config = dict(
    d_model=160,
    n_experts=32,
    d_expert=160,
    moe_layers=[1, 2, 3, 4, 5, 6, 7, 8, 9, 10, 11],
    balance_loss=0.00587,
    vocab_size=1024,
    norm_eps=1e-05,
    tie_embeddings=False,
    beta2=0.95,
    grad_clip=1.0,
    seq_len=512,
    dataset='wikipedia_en',
)
Below are experts of layer 3 (counted from 0) of a mixture-of-experts language model. Rows are named router (the router's row for the expert), gate (a neuron's input weights, with its number), up (a neuron's input weights, with its number) and show model dimensions 0-159. Each number is 200 + 20 x the weight over its row's rms, rounded and kept within 0 to 999.
Before each expert's rows: a language model's description of what the expert responds to. This comes from a sample of Wikipedia text that the model never trained on.

# expert 9
Mixed fragments, non-Latin text. Letters inside Greek or other non-Latin script, domain pieces like www.…d, year digits, and pronouns such as who and him.
router,177,213,224,177,226,214,223,225,191,222,234,208,224,195,214,229,223,225,192,212,228,224,196,218,197,181,219,219,214,187,217,186,226,235,213,197,177,231,226,216,202,183,227,220,224,194,164,234,232,216,167,229,193,212,176,218,226,226,223,224,217,193,190,180,172,221,215,207,192,176,170,190,210,224,190,200,220,231,197,225,188,191,201,201,185,223,225,177,219,216,216,228,214,180,214,190,189,211,212,219,231,209,219,228,201,227,197,204,227,218,170,209,175,227,218,218,187,213,222,205,185,223,229,220,201,227,173,203,218,203,219,171,195,202,192,219,221,189,203,223,211,229,221,195,180,233,223,222,206,180,220,217,196,227,199,226,228,164,228,214
gate0,186,183,184,211,231,180,209,182,201,196,169,193,185,253,176,218,220,195,227,193,204,240,241,226,149,185,181,217,217,213,221,202,192,179,199,202,196,174,196,190,170,212,199,200,190,232,213,204,167,206,231,221,204,199,188,215,189,207,186,178,230,213,213,196,188,247,186,203,200,223,187,215,217,188,175,195,232,171,193,169,219,187,199,206,160,184,183,210,245,215,221,210,219,193,169,206,207,232,180,234,188,188,193,186,207,217,198,206,196,203,195,239,198,200,174,211,234,167,196,223,204,183,213,203,196,179,171,194,192,212,212,240,204,192,176,195,187,207,191,199,178,188,204,189,190,188,166,185,168,187,186,176,244,190,194,214,225,206,168,241
up0,197,243,226,187,185,160,202,177,168,196,179,232,195,140,202,185,213,208,231,207,205,208,223,218,187,213,200,215,190,202,196,195,221,209,172,241,191,222,200,223,219,196,210,187,205,223,183,239,212,193,240,223,200,146,205,190,222,201,207,175,182,184,223,195,197,215,205,188,177,233,213,210,162,213,182,219,172,179,222,260,182,192,183,202,184,217,176,219,185,190,231,205,170,202,178,184,208,199,213,196,175,218,196,218,215,233,195,182,197,204,191,201,217,217,240,181,190,205,187,197,189,155,215,195,229,185,204,186,209,199,198,211,211,188,210,172,198,158,189,168,185,204,172,202,186,170,197,216,186,185,189,190,234,217,197,232,196,216,197,211
gate1,184,170,204,234,238,166,197,179,214,205,227,192,202,198,176,207,198,204,184,207,223,205,200,158,191,216,193,176,182,194,195,226,207,182,186,225,186,170,197,200,173,214,230,188,208,219,209,183,220,170,201,171,222,195,169,247,219,220,195,202,221,226,221,220,213,187,218,202,195,190,213,195,214,207,200,215,216,224,166,161,179,258,191,219,207,136,208,236,208,225,212,213,228,189,186,185,202,196,184,233,189,229,184,198,209,229,231,228,222,160,200,188,199,180,176,218,190,204,188,226,192,229,161,202,197,197,220,204,200,193,209,203,183,205,202,172,192,229,180,180,212,155,192,212,187,193,201,180,189,177,175,207,191,185,198,207,200,210,169,208
up1,209,219,198,213,210,217,183,215,163,182,210,183,173,209,193,214,215,187,200,198,182,182,195,234,247,208,179,169,199,221,196,219,187,191,207,225,216,222,177,227,208,215,243,248,226,230,208,215,196,210,204,185,180,198,219,180,210,205,167,196,205,223,175,168,190,168,204,260,187,136,182,193,173,169,170,216,189,199,204,198,194,198,198,194,233,209,160,228,192,204,196,199,193,189,177,189,197,216,185,195,164,208,197,173,219,195,220,180,202,170,223,193,178,182,204,161,182,229,194,204,220,225,197,213,199,210,185,240,195,205,172,179,225,218,201,188,188,190,215,196,181,250,205,218,190,181,222,234,223,190,191,207,198,198,183,193,212,216,198,199
gate2,198,195,224,197,191,232,180,170,197,209,214,182,202,210,195,230,175,208,208,202,184,181,181,210,186,216,197,180,175,205,181,187,202,200,212,165,175,175,150,236,250,219,198,240,191,170,185,220,203,213,219,202,216,218,192,181,204,203,156,218,220,201,215,214,187,209,184,168,191,201,193,204,218,189,182,177,241,222,198,180,214,211,181,170,243,185,206,247,202,220,199,208,189,224,179,169,210,152,222,202,194,214,207,193,193,195,176,216,209,186,224,243,220,182,177,232,191,163,215,164,212,201,206,231,211,185,203,170,208,206,192,199,223,199,247,224,187,222,183,167,212,205,184,192,172,215,215,200,178,183,199,180,211,185,208,228,214,207,201,198
up2,193,189,186,204,210,191,238,208,203,214,200,241,193,184,203,212,205,184,203,207,208,202,181,190,222,196,198,145,203,203,184,238,208,164,190,218,237,191,218,194,178,265,200,190,177,237,192,159,192,218,177,202,198,186,221,207,169,169,219,178,195,197,203,166,199,214,226,202,187,204,163,226,193,203,192,218,206,206,211,231,200,173,217,204,174,201,180,209,203,183,201,185,219,218,231,207,203,216,194,234,194,186,197,174,219,243,207,206,227,207,204,199,182,188,218,193,186,224,182,227,165,182,211,163,186,232,208,183,197,188,196,255,188,174,202,179,200,177,198,207,185,219,214,194,186,184,196,220,201,213,175,164,171,170,184,189,213,251,211,219

# expert 17
Numbers and punctuation. Year and coordinate digit pieces (201, 10 in 58.10944°W), spaces and dashes in year ranges, and commas or parentheses in prose.
router,177,211,225,179,227,209,225,227,191,220,233,209,223,194,212,229,223,228,191,214,227,224,198,217,198,183,218,218,213,186,217,185,228,236,215,198,175,232,225,216,204,183,227,222,223,193,165,233,230,214,168,227,191,214,177,218,223,225,224,225,216,192,192,182,172,221,214,208,195,176,170,190,209,222,190,199,222,230,200,226,184,187,200,200,184,221,226,177,219,216,217,226,216,180,213,189,186,210,208,219,233,211,219,226,201,227,195,205,226,219,171,209,176,226,219,220,186,215,222,210,185,224,229,219,201,226,169,204,219,200,219,173,196,202,189,220,220,189,205,222,211,225,220,195,182,232,225,221,201,181,221,219,196,229,202,226,227,163,229,213
gate1,177,204,206,172,229,189,205,215,188,176,177,184,192,221,225,196,173,197,231,208,159,181,211,205,212,188,213,212,205,239,205,204,182,175,211,237,186,183,211,210,178,177,182,201,178,211,215,198,216,225,205,183,228,195,194,160,200,191,203,190,172,200,200,220,211,207,192,205,240,177,219,237,190,179,233,223,237,196,250,201,185,184,177,221,194,196,159,176,192,208,211,189,229,209,186,202,183,195,203,188,230,175,204,206,191,230,195,187,172,168,210,210,211,215,155,205,189,234,223,200,169,198,232,191,186,196,189,186,203,206,207,209,232,185,206,149,212,226,198,207,245,201,180,208,198,201,217,183,201,220,218,197,222,191,146,152,202,210,195,212
up1,175,213,218,221,202,175,210,188,248,209,203,226,204,212,221,180,193,223,222,212,145,177,200,214,179,204,207,207,205,203,222,170,202,159,188,231,210,201,207,177,234,184,214,200,260,204,173,173,163,182,226,174,195,187,187,156,211,189,201,198,201,174,179,209,219,220,199,175,176,182,202,185,207,189,187,217,181,233,213,170,215,184,205,195,220,194,176,208,223,227,216,201,185,202,204,185,195,176,209,231,215,164,185,200,199,222,204,200,198,175,197,181,154,179,180,219,213,235,235,229,212,195,221,180,206,239,212,197,185,202,208,188,202,224,223,207,169,223,205,196,188,219,206,196,203,226,207,174,192,192,197,226,201,210,212,167,159,203,178,217
gate2,233,199,184,194,211,224,210,228,164,204,161,197,186,182,174,231,220,202,240,192,197,195,213,193,211,213,211,166,180,177,206,211,171,185,212,221,193,195,255,205,221,171,207,209,217,188,198,184,201,211,236,157,214,234,229,192,228,205,175,205,174,241,201,211,183,175,215,196,176,190,195,186,191,202,202,219,196,214,205,161,222,182,162,174,203,202,170,202,213,208,209,203,193,230,221,159,206,197,223,226,195,211,222,175,157,215,200,214,228,184,189,220,201,205,168,194,189,193,183,193,152,181,168,187,170,193,201,209,197,194,208,217,179,196,214,215,188,199,214,204,223,195,156,205,206,224,204,211,199,206,190,215,204,213,255,228,192,179,219,188
up2,161,173,214,185,227,176,179,200,205,219,206,222,181,204,208,214,200,195,202,190,205,193,193,214,214,208,227,225,199,214,204,200,200,186,205,223,198,234,203,174,186,223,175,179,234,218,214,193,228,187,193,188,193,173,205,183,220,184,228,233,232,224,243,192,176,144,222,188,203,177,187,173,175,211,166,173,194,161,171,198,207,220,197,191,202,205,208,193,214,204,161,186,205,182,195,219,221,222,186,218,214,194,235,181,199,200,187,246,164,198,170,222,198,204,212,199,244,206,213,165,178,201,191,188,202,202,218,241,195,225,183,210,189,201,181,215,223,213,159,190,235,155,211,203,200,185,213,212,180,204,173,217,202,159,215,198,187,198,232,199
gate3,182,189,227,208,239,197,216,210,200,163,184,217,188,202,225,172,194,180,214,214,242,239,177,165,205,179,239,213,207,189,236,197,194,203,228,153,235,188,194,187,211,181,192,188,181,237,220,191,205,184,219,187,207,239,179,194,184,216,207,203,195,220,180,217,212,184,204,189,219,232,190,181,176,228,204,193,218,211,229,168,245,183,219,180,189,182,198,222,188,201,182,186,210,207,203,226,201,163,197,174,187,218,238,197,220,203,209,176,187,193,206,175,217,220,216,192,150,186,179,184,215,191,204,206,206,189,171,228,202,225,166,195,179,214,199,186,199,161,183,165,233,221,189,171,244,212,188,207,208,221,201,195,208,186,199,189,204,181,201,192
up3,214,187,189,237,210,190,203,184,167,178,197,189,202,190,184,162,222,214,241,200,168,176,191,205,203,158,193,234,181,199,165,218,211,202,247,224,212,187,188,197,207,220,200,191,185,219,233,201,204,216,223,198,178,215,200,190,166,193,200,222,178,196,197,208,156,242,187,207,211,246,161,184,215,227,212,203,199,191,202,192,172,212,176,198,182,180,200,207,157,210,206,208,230,192,208,214,183,194,199,222,226,222,192,187,176,223,166,193,156,207,176,223,181,192,223,248,203,243,160,183,180,190,229,219,204,218,209,223,186,187,200,214,192,242,199,193,210,212,162,187,204,225,188,205,218,210,190,198,162,196,185,206,204,203,220,207,202,192,200,212

# expert 21
Name-start pieces. Second letters and pieces of personal names and foreign words after a capital initial (Paulo, Paolo, Pauling), plus quotes, month names, list dashes.
router,176,211,224,179,224,211,224,227,190,221,232,207,225,196,214,228,225,227,193,216,233,225,198,221,198,181,217,219,214,186,219,184,225,235,215,198,177,230,228,216,202,184,225,221,222,193,165,233,228,214,170,225,193,213,178,221,223,226,223,225,216,193,191,179,167,220,215,208,192,176,170,190,209,225,189,200,222,230,196,228,185,190,200,203,185,223,226,176,219,215,215,226,216,179,214,190,187,210,210,217,230,211,218,226,202,225,194,204,229,219,171,208,175,228,216,217,188,213,224,208,187,220,230,218,202,230,169,204,217,200,217,173,197,202,191,221,222,191,204,222,211,226,226,195,182,233,225,221,204,184,219,217,196,228,198,225,223,162,229,215
gate1,218,188,179,198,207,187,218,206,185,183,202,214,236,181,209,199,197,205,202,225,177,198,210,203,198,186,222,162,223,204,205,191,206,192,219,235,212,156,186,252,229,181,191,183,175,228,202,174,212,208,199,202,191,185,208,205,169,166,198,188,189,187,185,173,214,218,223,201,193,188,230,207,163,222,177,163,194,217,220,217,202,219,191,169,178,188,212,198,192,214,196,191,230,220,176,179,175,198,164,208,207,205,226,160,210,242,184,167,191,192,206,195,211,186,245,191,201,189,207,158,247,214,191,180,214,217,227,237,223,208,222,192,166,197,199,185,198,173,192,185,157,201,227,227,194,218,209,192,200,211,168,183,213,211,214,207,186,222,229,232
up1,211,190,182,185,210,219,220,209,185,184,171,202,220,208,233,228,214,231,214,229,218,199,219,252,192,181,180,214,168,178,218,208,236,205,191,209,186,201,201,209,187,192,199,184,191,220,195,211,218,192,196,208,170,182,157,167,199,216,188,210,159,211,239,151,231,170,178,225,224,190,216,217,165,225,215,221,219,197,160,216,202,214,188,167,211,217,199,192,157,188,187,180,198,219,190,183,211,197,187,179,169,214,213,194,221,209,190,205,226,190,211,204,222,179,196,177,184,210,208,172,181,199,170,228,231,215,192,223,168,209,196,167,175,199,229,195,225,185,185,194,210,203,222,210,243,180,207,189,197,216,194,211,198,228,193,183,218,165,214,168
gate2,245,207,196,184,186,197,230,200,235,189,187,210,210,202,195,175,205,189,211,174,205,216,180,198,214,173,257,209,202,164,198,183,195,209,202,175,233,230,179,199,224,222,197,188,184,182,189,209,204,212,195,174,221,166,188,206,176,221,243,159,170,238,212,225,206,217,203,240,194,160,159,225,189,201,190,202,206,166,219,186,187,213,211,189,204,212,167,174,213,194,199,196,216,204,182,185,248,190,188,219,146,198,211,211,231,192,188,211,208,177,212,209,218,218,180,200,188,230,229,194,200,186,228,218,184,211,203,188,196,177,231,213,188,163,208,213,167,188,198,198,204,174,237,203,212,209,194,212,195,206,222,204,209,166,202,162,202,190,181,208
up2,210,210,202,234,159,227,175,203,170,210,178,174,217,168,194,203,220,189,218,215,188,186,203,192,215,197,181,178,192,202,219,203,239,199,206,191,215,181,235,204,211,202,210,195,193,225,233,202,213,191,211,205,214,206,217,226,173,162,166,173,168,158,236,183,163,218,212,190,187,225,192,154,226,216,182,190,210,211,186,165,198,202,170,207,217,220,183,195,242,175,214,223,147,207,205,230,200,227,198,182,213,176,179,193,183,206,225,196,206,199,183,200,160,200,175,240,214,206,196,214,210,187,211,194,201,171,223,187,193,194,197,206,226,216,223,185,249,206,215,211,201,187,216,175,171,205,191,206,199,221,209,206,193,213,201,218,237,196,186,159
gate3,210,223,187,229,213,169,196,213,244,226,227,173,196,191,257,179,198,187,207,193,201,211,202,185,216,236,218,215,185,179,210,179,200,204,168,199,189,177,172,209,223,193,192,181,199,206,195,238,210,196,196,207,200,213,242,174,202,201,215,193,197,183,211,183,225,172,214,198,196,211,200,191,225,159,176,186,194,201,214,200,228,209,181,223,205,202,159,205,205,175,206,174,158,185,198,177,165,215,223,247,189,179,177,208,188,219,212,230,181,204,250,200,219,187,184,201,224,182,199,219,227,186,228,220,180,224,191,197,169,194,169,222,181,190,227,187,173,195,192,183,181,195,211,230,171,218,175,198,216,216,145,196,222,207,212,196,210,179,209,204
up3,203,202,221,223,212,162,210,205,188,146,179,205,190,166,206,223,215,216,213,190,181,203,234,206,201,191,205,215,190,189,192,223,223,158,206,164,229,208,249,178,211,197,189,174,189,188,178,179,164,208,223,197,188,199,232,187,213,194,205,236,186,192,216,215,208,202,165,202,219,170,217,209,254,190,182,225,220,229,191,203,171,195,177,223,184,208,194,199,202,197,201,191,187,190,214,181,162,146,189,170,204,179,222,199,170,184,204,212,241,208,196,195,193,201,220,201,214,223,234,225,209,189,188,188,215,211,189,219,212,191,195,236,205,206,157,219,208,214,162,194,196,200,232,211,186,192,201,196,208,215,184,165,228,236,216,180,196,173,195,206